Weights of a small mixture-of-experts language model, trained from scratch on English Wikipedia.
Size: 9 layers, width 512, 66.4M parameters.
Experts: 8 experts in each of 9 layers, 528 SwiGLU neurons an expert, 1 pick a token, a sigmoid router.
Below are experts of layer 5 (counted from 0) of a mixture-of-experts language model. Rows are named router (the router's row for the expert), gate (a neuron's input weights, with its number), up (a neuron's input weights, with its number), down (a neuron's output weights, with its number) and show model dimensions 320-383. Each number is 128 + 32 x the weight over its row's rms, rounded and kept within 0 to 255. Numbers have three digits each.
Before each expert's rows: "mostly gets" lists some tokens that are sent to it at least half of the time; "comes before" lists some tokens at least twice as common just after its tokens as in all text. This comes from a sample of Wikipedia text that the model never trained on. Tokens count by the router's weight.

# expert 5
mostly gets: ".\n\n", "==", ".\n", "==\n", " ==\n", "===\n"
comes before: "-", "|", "==", "The", " The", "==="
router:142138093083094154195118088129130112136159120160047055129112130148094124115124103221091094149160165144133175127140128089078132157139139132175103128144169064142062145136152145141164099112128058
gate0:115118100130135169114124096078141173138120149185142124094165145064136195116131071143105115126145097080147073144134129141148177181118151118166190126148142140100166121113126118058125096177088142
up0:150195142160129101167086147134120147167143118076139104142101132145151057172155074066088186137138131092080163109097155100116091146134137207090091124142137125152117110088135139154098154108081145
down0:136081191110134142087196142099124124060089113177173164079104102167096167085047149120137135160146108101130175085154124088156181125100172107121164124117125147058137135110159129154098108079112117
gate1:067208133131142100127179130121138099086141141205130117094124101106130137082142115167120142113120149164162104094122136180080108120136129131110152113155152115141169169115111120067101121115118141
up1:105229136060153166160103168066170103078077094097171109091081122136123159109107138145115103103094164106137099169150115127151079154101152198143115206142116133118111141116104137149170112158122138
down1:112123074115131164196122182138146133130182107161100123172122088135106092163073163173122132121113182123185086105129074093160136154180158153172165160119133131104119198163146147128161159100152110
gate2:135159115120077120156091103147109150133124143141132147152080130100090107118062084140069128125172190083101106122123128179157083119066103104182093099121132110186161122157115134134128152047110182
up2:095148157148104141096122146147100120134132068081157119168127137091093115095137161096123060116071126174091102161138140144175137134129101124157119178152150181136179163127086141130136089138117181
down2:177164095112116097094181164107111143127157112142124128127102072170156167118097178143134121158157106140098117058089120135177110114066086100127159088127147173102169096113177138149150122174169150
gate3:119201179140142155133091110170096144152122109052183136165118055149126159174119086176151154133161102107101113166183090145131190123182139108111114116099179125095075153132174115147128109142086157
up3:150100104093094122122108101139086136139072106197089137159201113119128141150153165181072123115142139182125155170134142151129135091125121200152120162103164146120100152079134103107121156027136070
down3:092157102149149147094136153167118133142100167143105125109215134142078154124122140178109145199125142051146073171129113114132137105162115139115140122138100083165132152118132123179129131161177140
gate4:202166144109143135080157130179160154115123149160121128114114205180167197140145116111113130108157111138129154160137129096117074131140115145161076149136159124170142147119153119115131130097098176
up4:077190159164120148208133099096146128074154134180158129107121084097123062153126108119113122130141133114106138119140128133108181079099085110141136105124136148114133155193113115137136159145160125
down4:163167047161131138085176106163160089154075111186195140156147093132110113142080140117090133166220184076146155069089182224106166086182139141148074141166153166133142105089140161117171141124132178
gate5:138131147121064065153100090088128115119171162196109126147081130133198136154141146195080197104124159112124135160198124106089173142100136075130154157101145088174120118153126190107168123157144068
up5:159104103121122131152138141177125140134161171087099079147165179128093092072101082110133139100042138121109164119152196080156138165077098147189157167120179166139075107135131152048115125044139105
down5:055107093103146084154119103132156147169092122167087160098127124187152125143092138149121139147112132135114203147115103080166138174077182121142115035110099133152142122114075176101123154160090138
gate6:124119109107147047082165162138082117141191138147084163139144172134146112138110145133133103108136114096149172104117199164157070139113099115145128159161142148093141168106063133153159113139083146
up6:119117083077168069113124126172099106114095117113133193134125107152196154128101111090092140123158145115161157107126171190159180116118156151137111179196125133164130049149124219141142120131091072
down6:172129117072147127185128160140141177106123125103136116127147118147116137077124111097109131120098173121152106130154162123175164166121154152129078198091081150185135131104010131091159103164099162
gate7:170105162122171118100114138119119159139089113071161083088131071082095110133177155170158122122142175130119164114137135139115131098130149106130168092210076102146137128170134172129087133064121135
up7:103150135091114139146143088106116130178062124093162151105127112181126185136079146092175115098045111084112131135174099136126104118180067180059154103143194147117105119108129079165148106168126165
down7:132133153118143138159171155060140152071104160123114135154166163105113100135098174147204121113119110061101083135137114124050151133123098154110101131158177072135150141197148146190166111099132147
gate8:084126132139149132138141110073119101147118122072123131118151135137115112124106179110099143075081071102063080136136128133109106104115111081122088127106142158085101107146085143128089156149149205
up8:168056104108117097128101116154145163136104138110165117079080189089139134136181118086116149090130142148185114145111122134161135100149152134123148159113160104081149150094150077115179122153132097
down8:179082089155123094156106142063120154166084147131134099150206109123149154180147141143169116145146089148081103170038175111134092085160182170175156137167086086174093178096125138138108138211143140
gate9:098108139072163103113116188080133158167095138201176168176131065083124170100110139117117141108074123135127086109133096082118133144100141149141194108125112164146164124190136159121080126175134118
up9:112132123121129123112169129123162113064129188186110134122150097104051134063184154159132164098153120130123095161146100156086163141112108143081083154094171132119149118167134143117158135111146168
down9:123134111094191161146143109175159142146139114101168098112124146075118150186122216069068192120105122151184120058097123134220198164116126190164169114086139172150115108169183153156153135111074129
gate10:168124139173144125099126150142083095119211187146105085097128157106152129099120152069136106125144101099160085120127125101117096121070083122123125237175132108193126181096112151095191115141109138
up10:140118169167104129142105187171060149201156146117106102112098129150146105112096168144215130126072111077100157092139112181129098098147061141117152121153188157153120116145087146145167145127176189
down10:143126122086098107100116117185145141119099101071131126118171118122156106114154164097180178170134156157077099144118124165127132115112155076124105126170190162133103100132142068156115144119169112
gate11:148080117148102055212070117160153093151113061116099126125132134130138118136105143106098147091133122157169111092129159093152152122115067094139130128121155103168061115105192125123140120135068124
up11:163115148109107128097117090129115125119127095186109044157052141146117158177122125135127131135141173129060132149108113093090104122120073105110131137167139102158133084158066126157189124111090209
down11:107138136135086142160096105038132207120070155087150128133100131109126159149095107176148168103086090145123083148142114133112119086169153196113180118108119140114070154188153123150144080144129169
gate12:092167124128119070079153122187160151114178102102134135088137065151083139126107133171160127108164144185136090160161130127067133107109197128090149139169108149170141140129142113105156151094121148
up12:136103151131110058144074186164091109141082169073146206167149161132121152120142148119081153122066106039199178134149109156101125088103140184084112148124103117113131120156090135109126108085148103
down12:120193155154140141130099153164057127106108127167119141136131089142138144144076169158115149163126096164122121122103144073098126136145122166102153109112127115119169152173107162080095098113125114
gate13:155115162122109217148196115122096150139067144149142121071155140136156148145081157057206166152166085146154148137152121132087138130144190126154073132095097104101155108132190131104044189126069134
up13:060091162152114178142126134159117169077055167107096150172182131158185106160096112100111187161135131122143151163124053113082194130099097105086082101157216131121173161183155054151152124110095089
down13:113129162122161138155106113152088103114098166134102102153126110099143101148171121063164135181090163105082149142113170148128144205129078092101083131136191174142154089153140165131163101166150121
gate14:096175096075150124094111162196149146120152134094139160170105119112108086175160114129121094089127109165144150163126086146174134116100147106179088147080082109115179121126121183102104112161111159
up14:151135087139160090119130171104096141046142061126131117136113130091146081149072136104159126140055107115199117154063135134068118144127140129071183163144098148095182077095153110193104136097148101
down14:186114137084089144109121200093128150087148167139145124109101121104117105136115154099171150111097176163111137107103125135113154165134126114124162157131082157157207148104163126126138145169157136
gate15:096127145143107133157149155163100140128151083079122152098119093099053154060090145149136160102149116107115093095134192166119141148142149152104183155101155183085108105129124179135117138165091165
up15:146096130111121149175120094206149164151159101114150102180140134068124190095204200188110154079083129194168168138116084137109106103118110124090103148127104158141084123113138121142152164099163127
down15:134068146162125106108094119150139123173151101112098115109114081149082134158069107097121058146122107139110118132163149080135197074193139114154142153098109138104121084103103074098160142164161154
gate16:105130152143158078134092159126091134141140148144100086179184156119145130121187100122152153102147115155120147112106150155151183159139150160174169113155146108092078096164116144132131089098091127
up16:180170116125152090131144153160182109115127166132173158133142150123082169134075139142098139167125178139088158146176160170182082117083215135175191143117113152104060144110126087123080183081148090
down16:134110098112130084120140098105120068121146120126124184077134021148108124069160181122178132128183117126117089068057155120102138167130139151078132090148137113125105176101123109089154175116121128
gate17:083133169136092137101142127107103145120177164112152129136150089158150079142158149158110164096127129115110127108155152117112134197110087128111071159139124094128154118112120110195064121093074155
up17:156142075157115085178104063111112119103159096148191124171124120106125187105128180134120113104119110094188101097143119170158151096143071138121166150103074126127163166132123069093127065112153129
down17:123128121141135146166088178124103111101139171148150099091135172149140148131087143134156174194156095122099158149121119174145123052081078120129125156083090127161162147142141131127167122146122111
gate18:127073177165165083118156120158179089082139146203140126192147242109087127092119121086125103112190056199117090135088122119126146153083072115081059113100154119120116152110093159133138192171156161
up18:112142148088153189127178081114119149166132087119133156120135086117124137153125194157130198174027153108108097097162154079164130111153127117144168159171125121136123108160128156157145075152094110
down18:139117142158126127175098133123118128112114125187121086137149150096135108097144096130134097121252107154141158119034110133124144132097136132131107102146155111131147134124128140165142139135129123
gate19:133118171132111118171106136110128165133126113167140088163151134137091117117148092177121142106125169122114080084111163136141120097114165086120096120144093163131119106100129144183152102132107180
up19:094150079075192199172116175139146150148097108068098108177142085188128137157099109140093130135106139096154138129109147090141166128157145121105142189166133183145118129092132121068131132147150066
down19:109158176153101130161153182146072098135119169121105107136135139167140163114132164143124125095069121160135155195154199158109084103132125127132126094116111171140150135149131125126136107043187113
gate20:098142148115106173135148141155123130179143101096165120141186142071141147138190121101125111116152150158187146124107180110121148159100163136080134172185115175092104190142139165097155121148158206
up20:069083090123183122125173182099173099142155120109092167141153128135091097143121102156116108174157145129105156173099129128128146125141186099100118103095096101162082146111150158191133139120103159
down20:130156121178119113084108155117192167088154121081065151144081155094180167126145168088138160178082101192129093163126117133130172127180093187119124119054129171175098133125204139052103110125128142
gate21:108151146160138142061147087119077174084179123145110127140143185050192171126138100096111139162123125129080130147141080121121119170130070136115162114134150107092100137158100107095082117130136173
up21:162044144146083150156102150121161121182132101154109170065158141110125148101149136141138075129167133150114123103091097118112139136141114111175117066127116114104137061124146052109121106148127140
down21:105155176147107104131133109138151124123116168145120139083137126111106158133123109176131105102174130174064127205117135146083112065098107138139065064155083111150063160172175182088121118131130109

# expert 4
mostly gets: " University", " United", " States", " School", " York", " station"
comes before: ",", "\n", " of", " (", ":", ".\n\n"
router:145115169043120122084082047129163200136121138180107109123043100144142125134117152148122156083143059155099126147139155168054076097092073085134160160148104074138120162140118110129105124136139167
gate0:201130150145161124101125109057110163118141118138139125120173179101095114114158124135153102169155092189068098084080144084124149145180137164179053132131139091086117135075106097152153156156123149
up0:132097112095136152113084138099132143117058098141093148166148162143098136115132120095072097123150095134116124124141158126174152162112118182152114163106174100108137119086162154087132139148188118
down0:104103097124167094129132154085140094098099139106091145193165141087121098106089117102163160135213126087125135155119078081167126111159166095131126090039134149113132098118156089128151149052151164
gate1:147132131139106081072138095150094132117173146166135153119165113126144151128088083131096115148174126066128092147104183143113097116075114175104142136145129109160062161127125095102153164100106074
up1:115111109106137115107179122133079073118130133163083157137105133113141143148097069135151153154147099136115098134086110164147063138114092131170102103112182066114079116113126156079105152139135123
down1:138138155127061112039104095148090174103163209126103069126116101116183105090085071123117131196147118135156175123148160168180177132088109112149092142179090113117121124121166091085150108115078120
gate2:151166187127079111129105138152170127151150132124139133121141096099101122161139186120193122080134113124139157108120117162161100143141138122160131105114149192134090128183077100120095166169100093
up2:176083109138145099096161118132108148142165133103118121110095104153072104108067083111080053169118160106180124102142142142069180088141118064142121145099122079117111126098187117137141093180126159
down2:106101210150103112140192141135152123139162125163124088139124114146152113142084141152123096078104080128163135160098149105109059106167049177106132138080128123076107146134109113124189118049146140
gate3:154150152107145098151177066140112064151120102112078092152118122099084165109164089185143154097141099124156112117136188111084134111074171083132158126154111147137151152135183125145155153162087091
up3:172119138119111166131129125122133157122132141160177082122153109191157125152099151069122125153137153074058136166136135122149139160169053099126092138088174134143101072103126113148135110125138136
down3:164094223100078145157101130160147124145177069114126143150051152141126161117108096139109156096080132130098132134148132118201106163114127104110134103108128123146158110069145086157200138165138096
gate4:124134134122171096158134088122132141081168176142105179115171113177085172110133134199145090136117086127181099103131101174074146178148099119159068140124121181135072130113081110128150117072135116
up4:110096103104128105138155063118132115174175158162063116132157072146180079064128138168109142093107123179182102152123172091111108086145138140140152084075094106135165117174083193123097175143097100
down4:168100102068075079089077116137115167164096142120134165157178177133179153147164096151161167110128089100103120090154121112106049169167058152148090158108106219121132108148103166143136223116145176
gate5:116137054094110074062148127111143163141150125167111209077159065167086100131073173205154071161111115157167106134089164151111189117094155128140095147104160110090133123103146147163090119160095089
up5:121147146112123121068096104125120177108178077158138178132163093126106131100123120204105140123156093137066069094151171141125116090091070133129089031154125106155098149108141156103121098118114177
down5:075102130196086135150120072059100138128132151145101069149182120148103105120091190151081175084106145114143077120119101114149150162167161135137132160102151176101109136119132140205157165078159091
gate6:105109118113129146159124158115100137133142108081100079211110150094092125167196089090156125118090127147103136163158111147147129145168154074085142122155144162170139132123108143082111139077079163
up6:114126168099194085098129145090096123152108112153077113069100157099213106143102132165053134197086123073202110116139152113143172120099183081101143124112068083127108164122089094157178091119142119
down6:124084143075129119131091064144140163157188101189080138124088127138131134160107125183187134099130083172169118125138099080133119146131102127174142200170065082193116134232116139142153134139187127
gate7:147094108067133106095130131115101116099107083174153152162123107098174127169169129113164122134114146145129126115073132107087151130155067148126152143192105088144159150078145152111137069121150074
up7:071090101185124141109163125170142173114139178128095101153151094133099104077093138129151172047109201167121173126165085166182068144185132162180093158157163105176134128091137123148085117138168095
down7:180137134162147112091151150138162116062155122106127199125102203159089127106117101139132176131154167127181092090160160122111128146117145108204096150103182155132148145148085116078101133088140159
gate8:109085093156165108116141183169147152107069114198105131181089122090075147164118098151102113099102174157102116161085097149108132141176157151121110113152118151102106179102109086046158107081169149
up8:135152162118122104194094152128072132100122048138123089176110145147059084169116137169153151052141123110119125172052112127149146143087134145129122103115092185133075206121078100161136161022144103
down8:139145081150075110148077175169067089184104102087170116149200119136172154098125131156167153097161043129135142128145090061120122086121076099110125143056122182105120089159162107183168189111117178
gate9:139122087089168109121147121209117083136124080103136103156087125127113130114127118135140142161159135162074085132128162133113139093112125095126122121054165121085100153133120139114110099132141084
up9:187113148130115125063190161163099062126102145124093145119085158163166137182113156131117093082126125127155132107123203115122136117139081128104122095154165155106128131133172104120171169089171101
down9:125137125138133164138090160146115169155101085124153095103173140128137135064155136074104106034120097123108111168115111147132097137139121133105136138069170132096114113191147180143151121147110147
gate10:126155169063118131117171168178141141131103152146100108087137111073080104136084121122123081105103118136149111139117080148100176125129157130092167189180118097111159143144140090192182161122155099
up10:138122148105151158114152139143105124139122097158118131143090107135119077112125148121120078131152157177153065164136124123095111153077128181091105123176095159177193131132142121143137128168105071
down10:100142147159161127127125125101141139174168144098085101095206089154181149117118145075138108083098137133135131117150132110154152102169126169108187124144174125131102114073103130065154104135142170
gate11:111142158081138135159142107116086147158098165160104105155083177149151111175110144159111113086185133088181104150172113063148101054168155136120169135082071129162148126130086162144140144155175131
up11:110192140176166133105093123124153124158133124135153153109165102121176131148127157147102143092122150137106149138061102162128158167094093127153115088102083145136103085150060139085130085121053107
down11:079113149075138086086169133094115089120084101193077144134124120127114167119060119116159106154183125124164114139073139090157141129170144086146133146154092140079112112118149123108110140115162175
gate12:151147169134157115122102128134135137236142182101172123149102085137038161174158102105150106100101061141167125122164106148157105169155112123119107132165104150207097173110125153131140164142146144
up12:077146138140190151111174115127123106139109107082122123106097150103086145145126147140158152139147114116119113119145110197151172143159105133134053130112129089138120122127114120167160129172074096
down12:103164115066079140092092144116118190109137147129164173161098076194125083079184155135174139123079133156096145078085196111101110111181084109199112119138122106093094110119135094110194128099153168
gate13:111085131123149149075141133121140093136105130132136162117087178125126128117135110110128087129128088124147116133107136122096090181133127209124116196107102124111116097051114137078155157148115067
up13:138145121106084084156148142093154092148095078124158165161147123168139126137096183118138121166145137100132123092133152137105126126157122112082146165116118149139157127129065143141167111126140148
down13:134122089091124159099191150138104208132130141169110086106176117168140130106141145109085137138125099073189187141147122160161128158193064132092188104174110114132124105121186151115096098108022158
gate14:112157126114121146122106120117181150100198174080176131112162104086143109155153115141089138158156086131122089125175136117165155117110090130141150109154130130098080152114153141106159145186081114
up14:098162097114109173123104089100159134110134121148121148180162147126139117168154088213145130079082089151139114131044143108144148133127137155123100110089090116070141120092059127119127156181159148
down14:123196121138097121133131118093085162113108094177124112116141185175150126168129147162151020130180117180135176097144073145107070134060135153077120117151089144161144129169188138147148084167191157
gate15:138119188179144074107150109152119170088145089156135145087079147113134104105146065173112069097177114147122128123155127061104150149138076142087165154154179140191136074133111167104172095128092105
up15:167175185166146109141114162133132090145134112102215150093138162178103111139170079136118130112174145087166093151120165140097132148096205127167157095133119196109093115119128124168134163121126132
down15:173056160161146136111082134139148138154193134124181071142148108125107138107099165188093148141126130140091138107171124139130175156128189180119096087128104113122121129116093094160174146150095125
gate16:100077115126085108133113145134111124077099196098137165136125113168123140174082116104160099136074180111136178165142110114135129107185102189150139144159059111183111188124122145112117204196094084
up16:154071068140213157159145108096142092127107085143121124141106101151165165100158146159135110110122129120120132054063062137070093163108154137149072146124130113153197079150134153078113074102122095
down16:168139136094143119151108083129143132152107114094108123158186073123132084158134108093047174166105084083156081187205150073086144161116157132108174151161174159136123112087105116165141117140090102
gate17:127099138127072143096086124198125157148119137131095117148194079152114082073119082086189176142107141114121100165097112120115124120156150117142091118097131141135127156077076099113145125104098157
up17:155095085013106156167130153096136099152158120160065150127120082136118169087164148174131103129139118185109170133129189138111157133112124096140180125133082137155190152096125166190109170215108109
down17:139128144164167161152184132088147080036153154110132196132110102168115126145094104130108108155106090151097134113091157108111147149072090085135115095154134141159117085089046086132123064081140114
gate18:164151088132086104136173077096140149129150124095132148104133130143168183123172078116132141163116136142154165114135147075122173151147168112125180117128107136156157119128123122144116167125143075
up18:086114181123116157105138122144182074168114151184100157142133144148173118117097130143140095119108116127160081189137094153138088105118130162095175150127154154093154126165101100104118105104114134
down18:095110176127127133103076107111160082161144061127156133082122111098160148133171110124142092213135097098117107090126191111083148144170147114133127116130140074152139131190099158149142187131135115
gate19:133162093147087092125145156153158111082139149149156083199157144116157152141160130113164209053152147142127104203113130152142115162107099119131153130145074166150117104149153114120115078165135148
up19:171126099125106089191095131151158155176195090175086161074082196176162129132109093139127097110138164189112136122151123134147137180118134099197160076130122118140143139066146108131146138108127104
down19:094079096068099172155137168198081185165114103112108181107122093115126187145152133160144147123146135144124121167104069153105109130117140084138124126164113155081120114156099104180181173102125124
gate20:161105114096110054086190082137118154078131142139195138096131098087076212093169120142085131097109108079159157094150182122075205130124129104108154156180140146156135089091152115110131148145069114
up20:102113119143160134181149157165136095178156093156076126142109136137124115121121155169155095153164083160134129158107151121176100110147137100125113145129137076174122122105165131176143133112115131
down20:027086058046121140128112100156093125215091093117141155116041156129091084134143149128120149089139099132105107109089119073112123113092129065158118135127138116115184134167151164156112125112146115
gate21:088155073222207140133161196141139188129137107170180183137090181117149171085128143146162112116092130126173108114136184094105112129105109115137104100165142139112152154156157155145107132163132142
up21:109151104077121174146131148114135166171083147110107119106131068166168069124045186099142129185106120116140125140129134089111136151138091090112076176111144073093115083125120118116097153144122127
down21:127096124145144143144178080079130185049180103131126143132076130146109082102131103100080061157125148127177109148151150105113137153172131158096097102111114088139175189133059205162124106126161094

# expert 1
mostly gets: "197", " released", "198", " used", "201", "ised"
comes before: " to", " in", " the", " of", ",", " by"
router:161150108124119149155077062125147173102124108118066096126138124120114110145130125178141126134161090144112126178171154106115156105117112111118117109138152115142130220151152141105122173118151074
gate0:151158118095124113157147101187125157126140120120107104120144151152140102124160132176108167138166137144145118135124114116088148119138134073099164150100104127120137123156117112154067151140117119
up0:141142154193114150126097141183101126191135131144130075202182106104088132152125152053141157104117104139084133078107072118134131110161125146074104143174181081083128149166168147097087177231149122
down0:170105168108156108109180177103196099134128171135143121115120122197094111147091087101147175157113085125097124120101147076120150121089159133141089143148148100106126100185131111101183131126198089
gate1:142179131079069121063088104112113135182121186160162155097176149163075153149188147076142071127123124102121165115130116128069100149156161116118094164108116087099092113104128123167123125214134125
up1:185137108171128134121124119075059121120136093201089100110173142146103132151060110166165122120096095148138173099093179071183104116178158123128159104148109115114165142126176171113116122120120128
down1:118100151082160162148100089158139131096177161166133175133111088108174137111130145117068195126133131163094157156115115119179163159102156137136087104128083120040113120135139098112085146143151110
gate2:107149072144138170084115125144168144117134196143123070134197117048133099126146109169135139096162103128079139139142079143221147096129038111164147128147175145125163159135165135202096188139111097
up2:093149118118110143194133084117113218126073066056140136161104129111099141080109099116067172166155076140124124163134135074128128148165115107137147113154123162100133123094066130129152104089134181
down2:174132167049151148114105061108147109151128151090144057066121164128149091190139091129132204146162113132139143142171060159132135176129128151150131138140115126167157173066101152106150134162087132
gate3:115135147159160108148092112110151108119137098127122147163092175130119146136104122154112147181176132159131123110086143126154122149136117146154118105116156169127133099191142134095137122152064120
up3:189166101134177152101117153100155126120150154028113090135066166116113185148189088145076129133099194105117141133114137161119081130106084158153110112094175119115124068159136103122125124212166165
down3:093154155104120066125117147125136187070134135127150163139132107110119105166083148151156134127126119130091130171119052148151084094148157128068149062135118152122130148105115128131170079166084128
gate4:149114115132113101079152063169156122140226148161172158124118067141132200119140124132121117137153079084112148120104151152124126109092124098083132140104097091096098149111153134138110082098148156
up4:131162039197134144094152158146136051118130122161168162103142128118098116108144129097182118128141169148117175137135131098090137170166133121132109083153141107136132152134158170099095167150161034
down4:102084128164109141094122052097114121135151132135151109136147164120175143139133094096093125074133122126095120144148146162171118114144124133086148097109067096137099167081159125142071113027093098
gate5:126167098092157209150136076142114199083154125091121145160097128195126097129115116130123135126087084085143135050137147102166126084094172128171155155086121120123156097095158102132102132151174129
up5:080102129140158226190183091083103165148159132160102121195082117090081074157200161098165117081096120110111143101149135072112177089137100102132159134098162128057172089109112110161107182163122134
down5:132131116122128134125183185169151169116196117125134147109112133151156169117141088083197158155163180038086101168090055130090126120100117099126114100102125162152161120099077088132177096144101140
gate6:179096129135126081134120079183031111063137126080095132151097069109092150091093182117150152122112116105077110166134047097153135190162086117119170126105088120196107129169077163137152122132109161
up6:174095147161105186086111153090103127091110113144137082143166073110145140125145112116127181122166176107110171098104157092130151020067197189150089138119169144063123118109153152161066123143082131
down6:168124104114109167159116122122132158147144196142115169123120086118079122130119127180105128068082104129125133197164110176164057139164171115122102191115160081079167135085126122119132094156133124
gate7:175111108134141085043176113109099149087145181126173072103092115120085119071168155122176161080117149101103155154157099108144157126140111100115091144125183159069106107057143178109100116194118102
up7:156156145162111097048108148162077112114126109140143088130108169104122125154138120152099148094106131098098141137131109095152173110141183136187089141183137118116150128136222167106135157087171140
down7:184132151100075127128086125179149145166130150136111147132130170112116189100150104148093126093118129150064121159113085132159109104111136128105092145115113128119104151172095089105135124099151173
gate8:155108117097177186070141149136168119172123085110032141096091128120179135095082115177138133067167104133170093174155138101145099112180128087101077120143095139130124105107146115136125117144085133
up8:139117176101104145110113092097120165139083127151073120077071144130156155166090095177159139178101119101168157125173107090141071071110161122126111145131147067134130143102126178106209108122101099
down8:088092141108132132174149082125141129103160093108088078105073136107133142167142146092195187152138083107133156128109124096101127217137116082121111083083137108094198153128094091132147106142125156
gate9:126142133143142153152079098157126123128127119173132137168118141098138199168202167083102104188158147174119101115159101178087097121124149112183110144128097041138193149094142129135136139149070098
up9:100103153096124047143205108120081108141106127123162124146127089145102145165168100098151114097105094093178153063157064191094148166124129138138139087130111127096156150083136180146213173124120129
down9:057182131169131132166139149146177116087162111156145129109171151196143172142082124122103102061152083133113095141113157164103099079136082103127115101047119187153084103113127135129134091112116117
gate10:092141172183088153104157109101186154160117122138045088150169087143079114065110137105116104111055097153143181195110145138067130151147164094129103155128118160169141142160139131143152117105165097
up10:163134165139151163157128135150119190092114132115085062073156092113117097132170137136148121153097167135089102147122083207075182215101132076154126114096096143150140137155157122161063112141141118
down10:143130146162106164141131094143097125138119097105090164116075083166080164165157086072109162133147072122114100151110139157108103149138141126109159173130142115093125103110148110071184117145083134
gate11:161098107051098189082118131128182105141110140160080148063128096090110121128134072061076140173132105111138119136128131123142156070110181141173171187144103036120080143116138123103131117155131103
up11:182089142118133130125099145136161122119067109093114137149129134102113120115153138087064072139108128157111113201099138127215145058105102157106213137141104085107129151105100122198138092176131152
down11:180153171157136183158092139157117167121137147107149126139106120133104108141176178121111034131105198091111098136151085110154172108156148141137161122122135099133171139126123120188138132121109186
gate12:189155094061114142125103085145107191119129063070100120123151133084130172169150119081104150142085150079119099129179134091085135069073128124103090144101197147094105102098135127161141128178102113
up12:107144196173112129146124155055094140172181149189089118178121102155115114079071148140179157105145164152158145146103107185174111053125082093139159124112106111186097110162182134098176124105181127
down12:081089065147125170117163183132122133115203135182138113136164059080118075124141135147115133089067136130125115139142123116089133079074061163100096150177150145140095153162169117147085116075146128
gate13:125097154123158081080114116112129116141115158192120118109102124148124078109117185123136188136142143128166134123121082128139070116101163118174193161114099105181087154113063156089126142096061061
up13:115114124140144180127142136135108116150111093068094112136108132132102070134126172122118114161092086103118117115143106129179092154134129073124099159103140196137164129114059140173108104145139079
down13:093123141124148115108166131144141077103131158127066146135129150137068140129081149141107105114141126118195147087128126141124164142133130161101164132187069087121088128186123130129111135135127120
gate14:153153141097144122142111170143131109140117100133186191084151078089129117147164128142093106081129150134119134116093169138098132163181132149146150142168146142172068178101084105154108140114171131
up14:123183151111059093102114139119129127153145123107116138070124180135115078152169119139149143139115141185049086087136149103169067142090183156167088138138104116103077123141078054142047182110086097
down14:133123105119119093153145106074128126141137126071096110103122143113099136176065141057189162095096127123195144135072158158030163160168111061123074137100109090101137123175134110113120100162125129
gate15:149143126123148102080099136101169139142147173140131121140218142113066127131075082063182163161161109135151116099162177155162112177195131177109092140136110154105152149152184162099146162151124147
up15:160131171120147114166145137073165101113181117150148131153145145130150131137102137139075108127087134117114118195132176102128144125173121141138128123178146099087106116099175103145140138197125068
down15:144071120150118132170079087089148133134161119112089156136118138128127158151096118142158167098139149064145162146172104137154123139131193103090169136121167145128050144132151116177139141094096127
gate16:108162068127158105135140173123187149169092118130162130087080151112154113122122102165148043140145109135120122177046091119125116181201097168178126145129118050140111098127181130105086153158132098
up16:145091121120101153138136111124098131084078104118101076126126121104082181140104084104107126144162175109168160117072128135085141146101085141122080107132130094183156085127095131109163069072142116
down16:111138112137151156115170156134176097142150131162138120170163168161101129106128107121125146173122133132122109119151098194103107078161157145155144100135136153144146144138169128172175166100129109
gate17:155159149080070099182166079117145080110140122178094119163118144123171104149201129138107129061139182149130157130116157099137128094130188087058199103051086065100117162136134109138151152080110068
up17:098147103158126115153155110111142109105096147167154164176226154146140110068057167147105131173072136069133148140115124135101074132138124174131183105148133137100123150122124097202156129106093102
down17:137110141135161183141208117162173202125185141136155095098097106205157138120145169163160154147138136180129038105102129195075162180112194144163098093076168153104130115141069122149134123169182097
gate18:062117144128164118099139124094124136085163152141119106151124153116111123075191192155148149122092110164100118112152113149237121134149071107096149153129174157191082138075172095138146143090008169
up18:072125175124175081151097138129144101120117101067139119068096088155177127132121135149155111113125068150086143111156091135098129127116126163172159133106100137142175123147044135121072175151158093
down18:086143091109156145153151154117124152173126071171149094180164148090144156182101047103146100210137198114133130095196135112152120134101157085107148069104141072120114118080152133152044193087110126
gate19:171099093101152170088140144144084140092121145146115112114123171127100143155208150141121144100121111103150112190195069152093105096097116135095096143087148093179106145104168137151109123159115119
up19:139128201080121124114106094177074171124088135104059063092155190107216113143119148164107181106074116136084100180185116142086155151096135146089087115089112109149116113089109142159174169147108090
down19:117168117098127068165153101153113155110146067113093153058097156192150142122086110068120123141168138147125144134181194113152127131122120123178157098123145120112164109126142127117180139105158147
gate20:160151112081094118124142108125095111168102141083171137085132088084109146139144133186174160186144119077088162133132132127111121131059143186136118116095072083142117146127147116129121116152126098
up20:144069135036117103107151103083057129111102148072206135139081072091126109148099100177122158120130143152125102215088174161111078140134144046151195118132181118161137169149070126156075141115108135
down20:110106097104169132141113177089076153146128163088158173068127164127135110137135128138132121153150105095150136176190127119136099146130089102143181171147179116096204077083109167128115098195106107
gate21:134138098131105088123133155132128175131105150180123116116143130041108126114102122087161202066162203098147119089074113164159096106118114137152116174099136069131063090106149121103113077113155149
up21:122134122059098173124093128171173153155121153148158076160142131086134134159103059153134125083072119124126165148091066149052082172181160159120130138151131140204122081102107115147100152121159135
down21:128114125122148118091114134115129166082144126134141160154095124132116150143090146080180102095062105123143176097111109132155131176102146157181150101157177153117104098053125171148140122120093118